From a checkpoint of a small mixture-of-experts model trained on Wikipedia.
Size: 12 layers, width 384, vocabulary 50257.
Experts: 256 experts in each of 11 layers, 8 picks a token, a softmax router.
Training: 2061M tokens, 7863 steps.
Below are experts of layer 6 (counted from 0) of a mixture-of-experts language model. Rows are named router (the router's row for the expert), gate (a neuron's input weights, with its number), up (a neuron's input weights, with its number) and show model dimensions 0-63. Each number is 128 + 32 x the weight over its row's rms, rounded and kept within 0 to 255. Numbers have three digits each.
After each expert's rows: a language model's description of what the expert responds to; "comes after" lists some tokens at least twice as common just before its tokens as in all text. This comes from a sample of Wikipedia text that the model never trained on. Tokens count by the router's weight.

# expert 25
router:121145086135160045178123108130187085101167109125135088113109128162165129112137147154090098130160110152105100154113078158153100171128108126139119179072134126114087092137164149137147128177153109
gate0:127130100114128128143118121123175068068105162142162089155087115111188175072113174172118112104161125072127145115186124088079120198142092106154170103038151144130061160130149083117044152145135097
up0:150133108136161141092120113107133137098119043127184164080111074102114102150172128118127158137174170110154144107159143177150188137170109142106105087112156147187146112150117184096120121108156093
gate1:149118131121176103167135194128170199171123083097147090171140117129175157104105147163118086112186114089094134113095102116138124171138106166102101179135114156163127192082107100134160156096153097
up1:133097142124102189097152107085101059167104095141154117106155181199083143132174113132108153164096142111125094179153152140162142138136103081185098052127150100104136096143103179149132141197073159
gate2:146178170106094173181129155141112111173116070140103163111108084112122136108088138089119087126157144159137036095142141134168126140169107116180094131122109084146153109126101176168153147142142174
up2:125154113120152128177113150121092189097097102152094118147153047181108095138142076132104099076144084153111097166148125092207138173151110121110155163157133144090152180129137090097095126113076090
gate3:127121149154138122170158132113125148153002132123214173131151177171115117151133144096100115083104098128121126182077137077167137136082114149158157093074176145182155155157128112149126131143118105
up3:145113141145065141183156110155121135178124149126127141092151096095139155122114202130068169095113146101109100162108183120144135113150151211122183124125188118132158156153171116151152110119125125
gate4:132183138118095111147076181132129075092076100157136164129119131072150140173114140140143090082142154121112136099124080140128114137176044166102106115116135161095214122104126112132098143156178091
up4:111167138113091084137053117115140095145076093169139179198130103115200150153125146189111178105133131143093115122139147162135101126157090171092092163139113204090169118067124111136120117204156074
Article openings, birth years. Title lines and lead sentences of biography and media articles: "(born", the paragraph break after "= Title =", birth years, "is an American".
comes after: " =", " (born ", " (", "\n\n", "1", ", "

# expert 49
router:113122093164123113135159134072194104119153123141122090114106146138168122109148130169103104167163105165093076174135114161135129170111124116137071136094099121113097116175134168140147085166194103
gate0:166138145162100100129133145066112187110115143108088136122088090121167191135106135094160109113189105154077154130153131129152083148105152138109138119176121091099111110111100103187115133089128092
up0:153119159103164169124127118091138127139119135076052142149134131090071165135054111084113135155103095055141124184147099137066155118092112121108167135109099114097145097117114097109125113193165093
gate1:135102131105147162112100170074124126187159056131123127121093115133164104052163079213130148123086180113141086154174184113106120110134141135144137169109177076152090127103118143048097116105095156
up1:145121123078130153099110131130156120178204097125133137127193153107149103178097114135169158116130206073143141138171186099121102083152163106155173082178208168151132078128125138163118069146140099
gate2:094148110109103139096078130150161153154106156156127122138139115164106118081146129088119092083136110044081097138093089085121102153161172153162208134092154156076147112118122084109122110083135137
up2:131135092148110117134169143115143086151125123060129136147132116158132162132163117114136124107120146179103228150131140087095132132121137047095182127139151069090079098142107143049121096070137080
gate3:123113103102138111106172131117213083108204123106102100139098103151101138154140119113134077108098178143105069133105099168095123163100147126140107154144144130147166089094103128125151154152110089
up3:099112083147140149134090167146179105139104160072151097061133094157034093100112114107112128073068142081154155156117129151076170142087098101050182121184133157138068084079116097133145160092114142
gate4:165132143144120098129106116105202132130129180151146120154089162156152100171186140156094163124108107152098133185127106119166160170153152089143125156134150094089167146145110095095089106129110106
up4:186144109201116134120200110028071114120100114121128129097062140150132059104156098139147103100107120155204124144171113165163092152111149109135089140116106091178098128106152169092148098149153100
Football league names. Soccer league and club context: league names (Major League Soccer, UEFA), "of the" in league descriptions, and digits and separators in club statistics tables.
comes after: " | ", "–", "0", "; ", "2", "1"

# expert 32
router:095152051169157052143142089103144097086156137173117099096140127166160116084137140159098077140142128149102085183106114153156125170122129094129122141084102159106089104167172169092148097160140110
gate0:127124134131143167182157064136121143171114126139147100091116151130124162185146139102093154146131123147101184205104163162127172104146148129134142101150123175128074168132136205145112180106124105
up0:124155072104141167152043126148167180136092167184141068167114145122101152109054150187110152183107139143089115131164164111142104086096137121149125095120181119150069146119113152189150155073137115
gate1:135112178100196116081106158104139072142146126140113107111101117121125209120143153125076108102137121099125150096135147194091114132025124195149123102133052131171102111131159121136164143159140166
up1:198150116120118115144095073126139093120100091146108087161116184162105145106100085074146071133068072138118138071191161139049171150074112088147124087163079144168150141092121080099137150114149126
gate2:141098145148131201210069136140143199075080121141133135056161090127126024134089097110232118126100109115096149121132098145146099127148156121148131133040082164097082088118086082112152092098147106
up2:143136171119135131162096123131085092132173143102090124159103094099107164136105154108161141120132098076152108154116145099185129089117189120135188117124141105090082137192111146147127159172132107
gate3:163126097132134114106125108061154156069119156103131162167164149113181205098099131141059096115093130080091148068181082141199135184131117090156136115143203134128151120172040074187215207163130063
up3:083095148160132116162126131140149147149086102135142118045130153147100061177136096120185138130100125177147136106109126105112158072098138148110157153137126130146101123151159092100077082123138136
gate4:138139090158202120171132114128142193170110137097167128069087101143130054103155114101137126129221135173151148161162148094216120147164080142146153114199152210110123140075124180107119093132128103
up4:085098134123108086160112137066111173195133136106143099162101185080076131127163148141107184111169153156112105198106152142150142142085128129163171158118159141087177187103097176091116175137111255
Year last three digits. The final three digits of years after a leading 1 or 2, as in 1997, 2002, 2024, across biographies and sports seasons.
comes after: "1", "2", "–", "-", " on July ", " on March "

# expert 28
router:126142097139117120146122114080176114072145122153102106120156146140152106095139113181076110151138109130097109137125078170134099172124130123105124164093123134119106100159146121102165117173167102
gate0:112110132139119124059136159094118094139166137132125094140154130095177109140110090091110172130130131140162171159147127065129186096179126113140072175108139131080158121109134122148108160088119169
up0:120095149114161189066117161102118167118095118133147116166139096155105104087090116111136161170145171035158143113120071136141152147123099138133155121086149176125135135141076127127117085151057132
gate1:102100136111112135077145098098094142126103113095085167089141121104104102095086116111188064168187103119163137104042196140154174131111183115206200119124058072130096076153118114115133114186187143
up1:088128102147140177133142158182101130080089117072153104120173102139121077177118148119151129143093105080162144113152088157085206197095146131106109110178129107096108105056157164102134131110150152
gate2:125124123142130129117170150115153134129127108168177171080072117190142110150136148139089131142165148137136104085129116184210115148129094186177094114130126222135132150066141148129109108225107126
up2:108113130099085150191103152156120141168141133136132113120172094147108108101084118141093103103159177128133136161099149112120079068113080127162112108084161183210109118132142062160108106097135122
gate3:093115131166172020132099109092180132135149128116134104162109145094118117111108088086127149110117094112076137123164143116110143119113162128118109144116094105201130046133100104182087130075099136
up3:186185133076088159111133120134119130138121177134118167104141150118188136088133102158098145129127053103123124108076156114134101138121107122115138133083057187103113185162117148080175081143082092
gate4:146111131109090126148120158085081114176187117118100107157127061072136166093141124104150094101144135074120056086084134111161114155172156181091129136151117150091136139145147167123034164108122084
up4:094052103145122184095165146107146136190099159164113061169185111104106103156118103142091077101133142132124184115126119078145108113173104072093130154127158093092106138137126099088097135146083159
Biography birth details. Infobox fields like Born, Died, Country, taxonomy lines, plus birthplaces, years and nationalities in opening biography sentences, e.g. Illinois, Welsh, 1874.
comes after: "1", ", ", "- Born: ", " (age ", " (born ", " ="

# expert 36
router:115170100114140081169147070097158075094151101173099120156118124153169121104146202162137124152137082143077124117050112171150125135116086154108138146120080145121118087154150127116159106160149136
gate0:138142111125142078101117076113137124144170061154100146159111158128149111087069158084140091147129119067148153121154114191162132114145130158145125095167147163136095116061119108224102131116145139
up0:079140087125129129098092100107115140092133119155134102150139147138136110129074122100130137124090118126153110146103087161151172103100134078119082166163115152129098151099122073133111109161089085
gate1:064066121122112138073143069158132144166161094078154113158168115141170124128184154082177169108184111141094159126081095135142125110117116084113184123137147147131163170105127096124121143155057109
up1:072052141098148091141113117164145141134076134071110069132210108182120096158127166065105117106166076169076185130057159103103089097133093113111166132135179122196107204147101195087119101122129108
gate2:119110117116129107086125094139130156112123079208077171160140172117147120088122166129115089066094118095113119107129172190084131119098169129116106138197085069103103086132087085151131056118150123
up2:104195130121150213133119125151116185048137172146146160158198124147156150171107199114132067135119101142174078105118179152153173138138151139071129113163087113141140051194139070153099132130114102
gate3:142098141110081143115079101167098114083139076162121148129138177152138154102113136179092121116143102149104118173076163177162095147108096141078109132072076194152135122093131116130152147133172167
up3:068182145123185155067123148132137164058111065132131099145102126153098161201129182120111112101147131134121102126168166074181094106142132148199074134188090117143078109107142172109112123072154142
gate4:176219148119055155075140113111130121153131198123171093117092129133115111151114143135168154146172134105124131091153166134156102190110069125123144132160095141113098096153162180097146138146166120
up4:102097101161146082096130155153115156115123137091107149128167093165145149102118086108064122060151119156108107209089132127170175125143159134085121086125132115087105142139174083088097120072094111
Sports tables and infoboxes. Line breaks, pipes, dashes and digits in sports results tables, tennis draws and athlete infoboxes, such as Personal information, | Country, score 7–6.
comes after: "\n", "0", " |", "\n\n", "Personal information", "6"

# expert 27
router:127142109162136064118151085109155123091159101154082082143096103178159110106146162176103111141194120126094106140061124159156114182131128126151098116099098141074125134174160157143128059149179137
gate0:074182083165121135121142101112067105019094120119148137100047154131142122150131107103177156172153147143194052132118170179139011115130166123125137117113115183188134174153129194134135127136127112
up0:141151145084131080102149145107113092109114113130122153156148169063138102082090104110093116116116124171115195086170122173096161170156113137142141168103131111135141124215068101106175121155119144
gate1:120092095112126065141131133149127123127119190150150151198127150114147091062135141125130096165185126143107116190055136200062109111091148163139165101111110089168131132158182048130121141144094172
up1:123138120125133086149185177129123120156170059137159153087105112166137148114166106177120135167044171160151120115192113112179174105167161096152123165097137170134103115126152167148126138143133102
gate2:152206158170224123102157055104174103127139168093159105126162145154147112161201123082128135127076113141153148108170153128136116147162142140155131140171158104101145073152079131111035125107099106
up2:143187102116158123135174132093153160132098121146162146110112101164092120113117151131009122126069126113107132118195125100099088130179184154158149142118167165107147132154132105148100142145120114
gate3:112113138086105129126175102123160123132211144125183150090110147151089111169111170126116103110172141115075142150110116097153132209084105179137144145122112126139128035112141184135164157120195136
up3:140130108142165154123072181096162122093091112157124122069156124109121163163102142148101158113144146123172138137072108118094115096121154071071102163070143103126138128182092132145090046143102112
gate4:103103114100111106149132171081104144108125142121126114154054121136128171146132032114108123075137085110067121123081096159163191126125139135116066152108151149192158068138079132138123070108132115
up4:192088141104134152140114120104154084174144124100174124146104121080116116139143081132192164082167151097163145165131183102133159126070113100169185140098178139205131135093074143136113087118186109
Motorsport results tables. Pipes, digits and semicolons in racing and sports results tables, e.g. race-by-race rows, Pld | W, Time/Retired, Laps.
comes after: " | ", "\n", "; ", "0", " ", " ("

# expert 8
router:065155083152166069148165095090175123102140086155096090106136139168170084116144149159112103140145076152108132170091101158176123166137098115162132172130113157112122103142151163080154068175188123
gate0:149130140163106137130114105143146102115160148110143164138093056117163109125124122189085081129158121097093130124058147183181102140092109131109142124121136197142143177110121137170132136125106101
up0:124115130083083049098104119107126157136148108120109161153113182135143145157086117130156094151157111141082127068075125088131175144093108159116151089132128123127110147117110104117148138101123125
gate1:074122108093176039141150092122181161103117131109127122160168180215129125143157143095148140150136075161089139035182065145155117141132065159099095113148154065108134144094143144142110177169113124
up1:111132100134202100112107109111142173135100085153092200113116121147137157078111166081101171175109128096128091122090196124157148126141147160102099159122129078129130197114129114156167106158176118
gate2:074109114117145156099129070135117122136112120149143117085098094105144139128124149158115188092181118141145122171100075084201134090086140123112176119149147133159082099126126168133124135144134129
up2:072110131136131133108155069139090164154123099116153151128031086128155089116131129153074113112226086115120153122126108110227102084122100131146192099190163108122098147138095172111142137133146156
gate3:159140115130176139111141152149139134097110112153094149087079067156118139146086141171113151202056190082188141146122140189118123117172158160100083098177093126126143182132154132155179110193156124
up3:055130136088099116108077115142137167111152118135081083098146071128143130079108105097143172137157150134127119096170106095125120119174098120225140140123138167132140132157094152149180102132082096
gate4:183149146234069149111114182102087153058150105116101027081111173166140136126157106097106109119135122157138135157159189118130121133147192168164064097164102115071128191121149105188137071115137108
up4:095073078110163153084136146077143123091131066119168111099071071148122194170149118145156186112140125102148131105150136145115101138133126047166164117142150161114109135102087137106136151108169088
Year leading digit. The first digit 1 or 2 that begins a four-digit year, in tables, lists and after "in" or "(", as in 1999, 2016.
comes after: ", ", " in ", " (", "| ", "–", "- "

# expert 45
router:107128070147127031144150088102136107082181111114075093122118155154171115132144134149129077131154091177056076166052129176130140174112123124129129165113084132108091140151142129088119089126173120
gate0:102091069168170138119097138107164138165094181106164150057136152125097111134158198076105097157128085138131163070120078137099104183120132130147112133090147162171141121123122113098154102137110073
up0:146155142113101082116156081169102115126174089137130139123070111069075113156090110183110202087103147157125143126097118119124135101061129151122119073118103085054175113122138103145126168117131217
gate1:122087116120144122127112085104154110132077078135095056104123146128129150153097146138175031112157119107098150123118149074160140154149149151144197122133140112136098128118159072128231049132184102
up1:075112118098101135157137139095122108164103045122089126183108159099141151126136192178141086110171107060125145152101164108172113128127132089141165118132153156119147186085195145123121048131132153
gate2:124145151125142137073165181079186159110182035134155136162241126155170105178143100092053131105175116162126097168068131081170130152152155141119129150153129105151155132111152106153134052146181105
up2:107151118115128167028149160092162220091141123123145071146174154118188070162131124136064107105120091133105106192056134135160122133149170156070149116146129111124101166150128111144119128136164123
gate3:119101158121090126185140088139151173093115111137092104123123163129200131094140133171110120113098096115146152095159133098109080118120105167111126126095110082098120123135148122056122140138150110
up3:113119165113127147124170087172135104138154083133072118169065181130179164094092115131127091150076078124094055090186176121109134133029113118127169112079008135164098141124107104040103150112131151
gate4:117129130211113176107181130098150158146131114086127125107124205138088134165116138141113059146148122167142092134120111136087103120139099161159157102146136124114128091092152098113159112131146143
up4:159152140135181123141123109163128175150109118151123166143128172149121133122089081094116127175131146172088146111132127103156112127189118123149115124167129082160120163121065092092155102121052100
Sports season text. Commas, dashes, and, to and line breaks in sports-season articles and records, e.g. 46–21–15 record, win over, "and the 52nd".
comes after: "\n", "2", "3", "4", "–", " season"

# expert 3
router:087116066138128071145158110108147114135179073174087077103134121144143107101138161168160116159174140163094125150091081167143107144123120184155106172133089136086107113147154147122134121169157133
gate0:111191074136113092074145067130112130143157129184068110176112099141145167103183158233116120152079119094117123118127204129162050146098177166131110077104118139106102067096169113089110115121105139
up0:116149123143095120119160065149113090132124130101130042136114121149090089139096129202111136142110138103107161162093169159121112113173053162151123164116147191095138136111219071087110104137061144
gate1:112143147092128104173122094148143114164154115166093076152129123093126129102112137145129173164115098162139118130109136144134089111205094103185123120102116163117179139146134174096203126135153094
up1:082161150097080102148090139104134111131138156164092157150084083123133078145119142093156146129084133096130137132113131124129076120179172176149162135112148164148094147125139150125094221152182068
gate2:093081163097137106177113139168154065138102129132137137077199122153135113143174136089109140097078146100138073154120151209108200164133052149114062158079160100121108126140165171114127133087117083
up2:118151147140185045184114086147102142153088170099091172061153162154141113133097139172129096162119148080158111138143122137130148139091137072141172065118134136098151123108146150142121172145060117
gate3:155136105141061127143175171096107140119065103161151118199134184132096152157151091148145141132126086102140174120141056129186102130078207109181136124185187127157152115098158148161119150146152136
up3:108091113129194129112118114192162184100151132140173121131075098101165099062191124153112105116110147125207142148120133173121129142141121141130148085095087114122124138182150105143103087099070157
gate4:090090125087120163151100149195144138136144143123086151156134120153139098104142162111142075213101154101107108101169180156080169108087072141181112098113038055133103107145105099173071132172106160
up4:130158110152100173105099122139137103106147089114158066145193165132063081134163147093092116060132136135103150105075084113075103094187111173179146156124104118135096135148127149218113147129139135
Song and album listings. Punctuation, pipes and line breaks in discographies, track lists and chart tables about songs and albums, e.g. " – , song, album.
comes after: " |", "\n", "| ", "\"", ":", "2"

# expert 29
router:093152060158148064141176106100132114111162077160085090098113118139174100089159108128104090127172109156105114173063101168162120156128149128155078187106110155133096123190137149110116089152170146
gate0:089158137142163152084133091233107112124182114091121106144114192144109159105130157121201172106095109100154081180143166163111087128143184143114148088114157145138135131124148100127085098118147135
up0:117087110111096134106172100071110127115162102150120150128168120195136087146123132090024121138153135127120106134175142157153114139135161114148115100102111124128164145151135157128116103137157114
gate1:121163074140069123061118118137127130124125108143079119089126133140144147149204119109151146137116101183153134110101098211066078136130093120140159190047060127179117098155151120101136077118187171
up1:120110122130180122146169130156138120145165111157147129159151120159092056054146191145121099091186150078134117155157168069166102098129119112110089089168162086114137100048064123115140144102085142
gate2:189203169176171110090184133075086132072105151160146127082111115147129136108098124072052168110143062082131117085087136107165099106169097115148134143119108122108151133145146169100085116087115132
up2:122100132088069082156173117134107088161164109096106124164125104092129080159142086144111070110104109146161147144145101100112162185113128129157098168130160162130105129069111088146112125138141137
gate3:158185131098225124120218130105134150139123121157136106128165087096093141092209134156096184080106151104127116087116162103221061148136176156147134106111136163131147050084143108119123127106142157
up3:138105113123115122165168140128100113086184110166103110120117106150142156127160146182097149187000144106110136139143188118144117145128188174102061183144139097117152140145133149194122104145197128
gate4:110125106193092122193142111159106100101101127134155129143144141146125141098098144161107112105116077103172151114168167116150067129100157087177235116149141172131135170095164159124125110133144147
up4:092086110132167159108136095120099106113080081094103129128129176084123070144122103124096134055158084079166159150102086097186104123134160116142114151127169114155121173065140181173110114101144113
Date and score numbers. First digit of years, days and other numbers in dates, sports match reports and tables, such as 2016, 10 September.
comes after: ", ", "| ", "- ", " | ", " (", " in "

# expert 19
router:120144082190123053145158094075143099051115081154093085116167141154188114083141138178099099148149098143083135141095109142156129158119116131130100161114114111099086096144163142063164083123150095
gate0:124075147112145110118157058134129142109152064150099135159125182122142095072159157111083164199100091164191129138152081087198106113089164113163077115104101161158107129121035161087156143100166127
up0:137189110137105174127159170073121099163144107138176135096122125128151135138093049193140091114178161187103112150087133117124155203161088125107160104116081106159125122133201127207138129150103177
gate1:071141094117167090126156119095169156145130215122109095076157185137062092126113090113069114197132136095115139100124090134123112082120167120138102061111124138159152129114119059092145090127128094
up1:074080096161154150110096136146191092146094151137186125149140118108107114158087079123164152126121127170156159209155135141086129141140095150093114163086165057117100153126103139087172193114154096
gate2:095157062111110118119133117089135042153145027186105069096097141151121129106128111099130133105166096108052134127122090122124179138144110144147098150144131143136098132121044139093090142136128148
up2:116134088080119097110119131122097058127103120137119106090147138118145118099130115080145092151167073093113141148154075118094169171120098138155081198092155117103141180136104136140098157146135125
gate3:166147160190101120160098116136142100116124153117146092058100104123145156173154062177184185190115146134121159179124131177133130193128148114124107084148147148211101152114212133151183126145108144
up3:117108091076157112053149164102135180072129107135099142133129192104110084073095146077092062060147166104079089082086130103098186147164149164109071144148120100120112139124117171117112216121150125
gate4:087162088128160119077126118056116104137140036197113083153114158106135116109154213163166189157147166128167116137131077133156135137131110169104120160146135140150098076093122097075107113115117135
up4:087163097056163096133061126098122150098129093189092070136094145135112131141124174183142181157148132091115105095148070135187132115131057187100110121136151148145116085071068082038130109107112135
Digits in coordinates, dates. Number pieces, especially the degrees after the slash in decimal map coordinates (98.4894°W), and years or dates in infobox lines (In office, Released).
comes after: "°N ", ".", "–", ": ", " (", ", "

# expert 33
router:098147079188141085154133099078136105089168136142085069095122133143177080103157127149111108129152100117083071144112103181132100124112119128100077174082116155137077121170147129083160121142137103
gate0:127178150077107116057110131129164141141114091132099080071079157123144142113126098083031132109113145154110155120131157121173126136127138172150132142153084085111030130140206172110143134140170110
up0:183116153114112140130104158106139120113117163109180160180106144092101161152050088148101166149099135148118204125131132095146123132110187142101129111106142067155146131105175192178190113091151136
gate1:114128132082133137124149094119111086108077130140091121130171099122069136117187143160181097119137121118122095168080109101109084100146180119153119151153110142133086128190162108099119107112126102
up1:089152137146109096183153101084121073122175108128070101115127104146158101128085095129136128148149153091134083108184135178181131099169138134149148113138104175148105133174133165191154138130187116
gate2:162190116054081102180122165135116091190150069121089147137170088088136113130137102142124169107153124144078046086117123172145155131054127129097101132131107104091184159125120117122104079106188121
up2:139158119082121093141100116135123146158103112146117161204141095100105122057080122093084133111128169178093127089124154081148091090110128098122105153112110095081178178081140148106154086079193137
gate3:121118109133158155133175076071156154121119132183041101102104139160116156188101136119147127118122093119090171148164111148238146128136127127087144142132145148134046175176170175107166069125109111
up3:143142110182160100060138144087137134143120112165141146133083187142142108161153160118176088122091109106114157145190127146122111074109120101133115106143096139129053155213200117117091074134116111
gate4:158160160108105152132106050137171097148119112187161155172094160182099135094115171149102136107118077085154155129124151074102133126103145154129135125121133097136077062130201164109146113148195180
up4:163151165114097109124141089098132093167130149098155171159137142135137183132092139133084133162054086073096122120118133116133152177112169158150120105110144119156095064126181187159103086106219127
Dates after on/born. Prepositions and labels that come right before a date, e.g. On, on, until, (born, - Born:, | March.
comes after: "\n", "\n\n", "- Date of birth", ", on", "- In office", "ed on"

# expert 38
router:102120091216147095121181140064153105102179092131105132142121109144129110102155163123103098104194095127111076121101096182143137201128089135175073177089113174102113115172136135143176103156154161
gate0:118122122117137071135135110107098091138114046119128100143171076112189107085199111127145140135083122141133111150157084152176088114141136095134069095182152054113074102100112213128102170136139087
up0:118124108099108148144132085206135181202152095163089083110102137124126123121059065130160133120174131110134130131132159146069133156142122180154143140097136080057167145139123114133148103148173129
gate1:180121121145117133136144140065115113089113128111153143161105167142140116170152147117132088155140159177146062144080103122180149179106069090129165143106133069127113152108138124078082158167172134
up1:122121109149163155136162148108123133144192152162190097170152147112103123102134089075096140130117125083148108146123123118121147108148051150108065197100124139185164114131131107148155130084108181
gate2:183143133114091120134079168108035134143161149164127118110164161074164083168129161116108115081112159144113065127101118153164111173086064126156117153211106143107143110099121090113087099195121141
up2:111141158127129161094129155135131074140084121137104122178134120104075073134118164110144162134171127122097092138140169104138083117105141116107129132155140111146117027111106125141102109156168129
gate3:130189134120113158150176087136129113138112118146142102093128108114123120101110134156157124152133098132136137106138110115145076129038122099201117136116133154040165116205177148105139197082100093
up3:097085153109103135114136109170148119094138139105113169107139085146125125121106135149100144054096118139099144093093134122090182048137122026122169099141146167135181109092172143148127079166116063
gate4:094085093143103082108134124124127116113157163116135122122135143090151141121127094176143056144162078096081125083132090111236104151124149097160164096139076106087096091120114096129192095100096152
up4:141088197160099141103140119120127221165138108089186163129075062105145109139195057127197058107136141152093178140179155089132146131127151140114126131143154147120107142176096111147091101056172130
Table cells and separators. Pipes, spaces and semicolons in tables and lists, plus "Group" in tournament group headings like "===Group B===" and "each".
comes after: "\n", "wood", "8", "4", "- M", "5"

# expert 58
router:084151071106144077127152108105150094098182095153111074145135137163187074096144152183098063132146125158100124126121120159126142172125139141116117170135116118063089135160129110116124089169140086
gate0:163100167168117154154080068104108097116116157132116079120185124175053049158090104165127068085136091103152116109121153113162116121117107131136091170132123137146116165115148147065106126109149107
up0:115155150137131166055115173088120140144122147106121135132115184111100175104098074089053092107086087081108120056109181117118115189190128133157114172104137109113163184118159097138149143146125049
gate1:108154172090097204101053148121120080165131181112137198141192108185115115137081089077186049129142095080144078115152133142121147128099073218132103079155082115148134121119122108102148140190160130
up1:135079057151069151099165114113140156089093208130107149104136162152123144158119096159106124040100110145167113153139149122153152164157181151117121083115172203181125143147119153134114119110102076
gate2:169201153105118111120168106095186134119137166150069159152133186073108149053122172152113094150102120127133095134129137141130116135085138168166115073157090098147133088186090157141145109107168143
up2:127098134155089138097180163101122127088081167154182090075150132104120102105130090134164170115113124148133177137138134079083103173109119156125118149137162110058134146148136061169198138138154109
gate3:116126126117133103109099097150136208111131063162108106149086082106161103152114157073147139186108145154103120074127118096085111090207153118104178173112119086104171076208117110159152130175153105
up3:111075120158124143151127117174095113076153183127149145133089049089130159158141144115129024096077138077154142169115145108097135081118097105063177190077109118164152179104142141145081153112154159
gate4:119074097120166098144151081135108078100100141137070078119151122149183106127089152123203098097139122136138138079090126151091164098147140140176136114161111168120084091149145170090088101109134109
up4:104157040128163064158134141120129154158169195113114160151079164089154155118131105103120180154128092148078123141164127147103095096156157172149122120119087119143161082165097113154120144099112132
Numbers in stat tables. Numeric cells in sports and election tables: scores, vote counts, totals, e.g. 43–30, 248, 8,749.
comes after: " | ", "–", ",", "% | ", " ", "; "

# expert 43
router:133153108189125067137191094102172144129167099177135114112101126137148114071182137161101086132173142164079068162102129165127085163142118149139091143123110132101115086161160136133164109189197129
gate0:133157141104194118172070077168193149086158108175166145163125115140146134069131167112147127088110084089132086118141135101142110161125169117120122154092162143159180113091080158154155127180127170
up0:172193125114127140138109136178205139095124156135136158156129162138102170111135110169116124037056116161128089085181129106090069188124110086129132169083129126134137169143089130185142114166072105
gate1:074115119117187117136128043138121141123177112162143134174153119165115093093144143121103141125155131104078188133132118158140070089067156156159178121093125137130061120157117108135129081138137147
up1:119122126143128135154120106133082129111082099184169094123056126123117188136116120136108149140123109118130140136131121105126210129102118131093117086178154107106135124120069156119058180117090066
gate2:112182165110153099161112137149139152101153150170164106115097110128092144103149138097082115142107112138152138096149101146140090152134145161244096091122163129095149155157073131127138123142147076
up2:137091105112113129088166078119129131161146149119101122140086064127212088135157124128150086110155120093108164122160116159153167112138126104146174158175121137149075089192112126140077123062142148
gate3:104097138154130123103178105094193167140176135123091137116184077150102125149172105109105108165138113101095147150154171142092167172154170101135103135149159136147151065129167118178138106180167105
up3:120147097091081131110049141080074115143115090095104116118090172093154133138092160099214102047117103171130111084154146094164102123134126143210111205133079169142133142110089172120098170111128100
gate4:172096076139114106150125173068116111107119143117174115046080169129163137113089119137165050168132132121089153178137153140120168179098119121159148199116114158134137110082109134128122167155122105
up4:107157111132171164170084134099147169176113122134135133105091174097111135218113126136185141123110168177155147090241137152121127174109118138136159136165105151178127121107084134086091163109108114
Table digits and scores. Zeros and small digits inside stats tables (1+0, 12–0), subscripts in LaTeX formulas, and a few words like credit, nuclear, Athletic.
comes after: "–", " | ", "+", " ", "/", "_"

# expert 40
router:080125079213139134156168120080141132096160083152088105123136131168159094105108141164121122162161087147111093170095110125161119125141112120177128175088123175108118109154190156101133070135176096
gate0:124103077136154092147104133131121122061071071109093130140076123186138085098178141100154119117101144144147070145029136045146099137107182181131136190142123102153151105133146122147152144140139134
up0:152159132122119087120117122086122132065112126106200138083100186168159106116136131142158136148085076170087174067137069125169164175130128119132031097125147122190131147080106130130096162162133111
gate1:100133141180092117157111089142139132086151117168097134101105097158110183101147133131114150070160066129147126111072101124133121086121119148131144155143145118111096064134133165152194173168140146
up1:168078108202095127111198121139140126145113157111128187107135125095137053106108134145093163094153103096146146154075139137068233120120135134124094166095122122141161080114140160137115123072153082
gate2:086209079119069061155133134099103128150115109157131081098093130082185168148135094145158148129169080145149107191110105158189105180137181078141108205151137176179088152169071160081143041111125086
up2:152080099163144103204155106103130170095150162146115173118125145162146092139117158162101174124139134119109142059192169142119189127137094170155090103095109078101160097163112102187082191106143109
gate3:079199122114192132114155162072124151112115116113116128098154105207161098107103137134081153184102147205074156129111075179185168151103120173152065152100133136151130111142165119062156127124159079
up3:170109112128124089177154113135120139126121102151185108138122158085143169099161111104123152112148084026178108105095145068106097126119185065137188094213131059161135102104129130193104099133111171
gate4:165087131126115184176150111140154091102141117168084136117094090135119118094100137104133144109099093128128121131094145155118110137099062069121063077120132191143095142168164135161127061148091121
up4:093218130124108078095165134113102147153148108137145125112117141059162182142128088162137131141158152160098132114133127167134086131134169157160119200181070123102144105125077120111115136151173116
Year starts, art context. First digit of years after in, dashes or table pipes (1886, 1918, 2011), mostly in art, architecture and bibliography text.
comes after: "\n", "| ", " in ", "–", " (", ", "